{
  "experts_per_token": 8,
  "lr_router": 0.000914,
  "vocab_size": 18499,
  "norm": "rmsnorm",
  "norm_eps": 1e-05,
  "learning_rate": 0.00186,
  "max_grad_norm": 1.0,
  "dataset": "wikipedia_en"
}
Below are experts of layer 7 (counted from 0) of a mixture-of-experts language model. Rows are named router (the router's row for the expert), up (a neuron's input weights, with its number) and show model dimensions 192-255. Each number is 128 + 24 x the weight over its row's rms, rounded and kept within 0 to 255. Numbers have three digits each.
After each expert's rows: "comes after" lists some tokens at least twice as common just before its tokens as in all text. This comes from a sample of Wikipedia text that the model never trained on. Tokens count by the router's weight.

# expert 88
router:152110125130112092107119157121122102122108145130108137123143170168152120104116105193089109087130098141086099133093098128148157141151148130121138134139112076107135134135145082123116128085153125
up0:115166101133121130130100138095077122137174126137088173144150133149178108116127093126114129083119116108146167147116119114146125110113120123077164127127145093116100119172121188101131120108130156
up1:114109102136109136146157108118127140126108137145133149119152116124154090163079069130112110100105148105130136133159127172131143162104149150152123119141150125144152135091145130116142127114131125
up2:100119073133102135113136126133113084138109146135081129119081144147153143131151145145154108088085175133121141125113142105101108142157129128144117104120169089130115126127148109170142140138127110
up3:157121159144159105119151105097143145112124126127092135093178131149096101105093101132110097111133117136107077136143174148187183096156101122137119097114109140126139134147132106096103133121137107
comes after: " ", "201", "200", "–", "\n", "202"

# expert 94
router:170107144143082090102169123167113152145110142168110124104110148134144088134123123029098129141119176134117115092113107144143104152140136075134112166096089100168139114099118151108135135126115160
up0:155092112127123177109096123139033117089116172123128160122127168131153122131071131122168120105085142120141129140083137127085112118096128128141142144115142153153156123106159129134160105110135143
up1:178122137125119116119133092132132172133114142159184093114131127145143130123118075128111078166128145136150151095134160153116145099132149128124078197123120126119133119121158123151102125149151130
up2:179113147132107110114107161166107121086102123156128094100096088127133105140126162119133151149113165122108158135088128114154139136137131132162188093143139173150160163113146089146125072116105157
up3:159073097177139135083108110142071131087124157151126149114140167174156109071096123128156093110133116155146113167123149137137144115108105147135116131108139155146107119118164138113130080113127125
comes after: " a", " the", " an", " The", " first", "-l"

# expert 12
router:150139130153164135139145132110152119160129104103095151128159132107124138091137128078086091112114123119183169118163130124150129111151132090130105144129134114129117113107102065107114170115132122
up0:126140130146131167111126121170138103192119118115121128112166144131119136104127157155108105132145159108108148154091120130134069154124185101190107137143143150103151127088154130135123161152163141
up1:116103113117142070177132084135081096102114108151164136153142089097116141113163119115148147184154150109119127120140133114133152113135202092129172126113121148095125119175148116128130116109098158
up2:131101150074147149135121140144165137124147134165114100128117148100164169152090132125119110116124189111119115092139161159070100126148117138145123155146158114129155133075120114116141161129119116
up3:129135098107149144151136101124153125119077124126154130150116117094159174163098114121120120157114152109130097138147096105056144130125161111106153179169155095102145137123095141103121123123117108
comes after: " in", " for", " of", " election", " |\n\n", " won"

# expert 24
router:137126090185136123123128120134116134174111148120139089131156119140157105108125122148074141093158103117130106127132092102133108149134138114124051132157112131073119130116120165120112160123140140
up0:088084099090161138130132099133158144136074119163153062165110144097156145110144142124161143160149130134124131131137119142129119159106099138115102148128148116137093134167132171103139182158156138
up1:164154148101108166159132164104100129170141156129090136153126128133163116137134110098124107131129129151127129109146142146133106145141132155136130135118076114137132078123150118096083147125155155
up2:094133159139150122130104125120186130169143127120129137142139101155132125089124123116109123136127130111128119105132154159162103125131137110098122155124151141130128114117098149081146155145148122
up3:181139148135097106174095129104141116119129140144099125139108108158159154121150139078098167137096138128073155126145127144157125137112162144116131142140092119126108115125132201111102102100104130
comes after: " ", " |", " |\n", "0", "1", "2"

# expert 34
router:090138168172122163140154104137186100112121144124135104151141139146075157144136098174108169163161136123112146144130151089120124134118106136132138107141131150072139105128115137147110166117104121
up0:132153126192097121131159102110147140131142128148112122163113110083089129114115124138122124145153090103138129143153123149124118156140122135139139117169131129127100140123175084143131164130140127
up1:152139114156117131142129127133149138108210166125150146119090106146110114124154118152107121096133168133133132131113099072102130103174122136119107108059111139125112121123102102143182122104099129
up2:116096158092153166103093114140133148106099155082154107132147136128109122144153124156142144106143127132140183111141146112144114151139112094111156130090125133140142104147168137144155135149104130
up3:110126113145106141126138195101103107120077105088145118125163141140137139115162160160106140154177136131126145116145145064104140107126136120121149097133100149124134121126134099124064087110064128
comes after: " |", "|", ":", " in", "born", " /"

# expert 16
router:094113109143120104155131166140171111129166175113156078111169147120116121106117112092065130134199091144125125104157155108120104153136143139112114135120115107069164147124109108122124117120161144
up0:086130166112144147106105164142132155132186151150092127098123095143174098093107119121168087161141067139130131138135150132148123126135101104079132129157128134127136135169119099125115094104122151
up1:096130168134125144133127187155119133139175146138099141098142106119160128104113128128125103142138066131158132100125158145155081148092124118079134164127157130131120128156101120117134104125129145
up2:126101146080146106152130121120153110118138139139098158137166131147103124133107119158111114141132106135092137123100219131096098132127124133148118144078150105146122162096084141133127106087129135
up3:163124125108092100152119121099150089111137105149137121136106150146133130162147154130130123141110159152070142098118163154129114119122124192117123117066100109134129146103107103122117148090165126
comes after: " |", " ", ".", "0", " —", ";"

# expert 57
router:159142154159101141144160122093128125138134118089130113098150157168089085139143121116096163154154170162133139142138049143160115089140109119090134100122110125110124126116166141116122134124122125
up0:123092182166109175127099135112138125161103155108143142099139144129118120098162124158075122125169159168124078135090121161148116099073088123125129110120136117168143143152141142121135102118166121
up1:133101139135150101114105163118130102135095098111096090124131174123176110146145132140149128134137121180127126134137108126138139167136105150125101111124138103124144075156152161103076139101159117
up2:106159146182086159120119115082124128167136160115110096122123109164118133126180129147103137146148163167115115144111111146142117092110115106110148089103119111137118155133137141135093123161162137
up3:138162129169112147118143062099085160129108136108143095160095102132114148195118143159114189104102104122142172139117110147148134120104140100143112089111113111107124091086131142138098134134133157
comes after: " the", " a", "th", " of", "rd", "st"

# expert 13
router:163141119150113121153138133069116179130123095127098127105146114130172107111128124147101157100141116120155127162201111134136130115129118150085081115121113128140118107149116092102148193112118131
up0:153170187109079108091164146119107140127154134138117132118056127132141091142112138131141134089146134104123136128136072124126111115089147143110089119109169115136127100122113123106122133124126140
up1:116095127087128110150116097104190125139134127130105136181169096133123149110151091136147131134123132157120131144131144139125148134124097131143138099142140138122092147109164085105120119104127123
up2:119132134114132125076147130155146130121120083154162174191122140098108104143112118122097082119092127132134101128129146115105123111130084122126085115138138138152124154098121113083128155123176089
up3:134065124144103154142142117127134126138087123183086106115139168137143120161136142130119214101114120108115087135113132126139113104090148105100086117144106144147141173168094140152152141133108126
comes after: " of", "\n", " Minister", " Department", " House", " Secretary"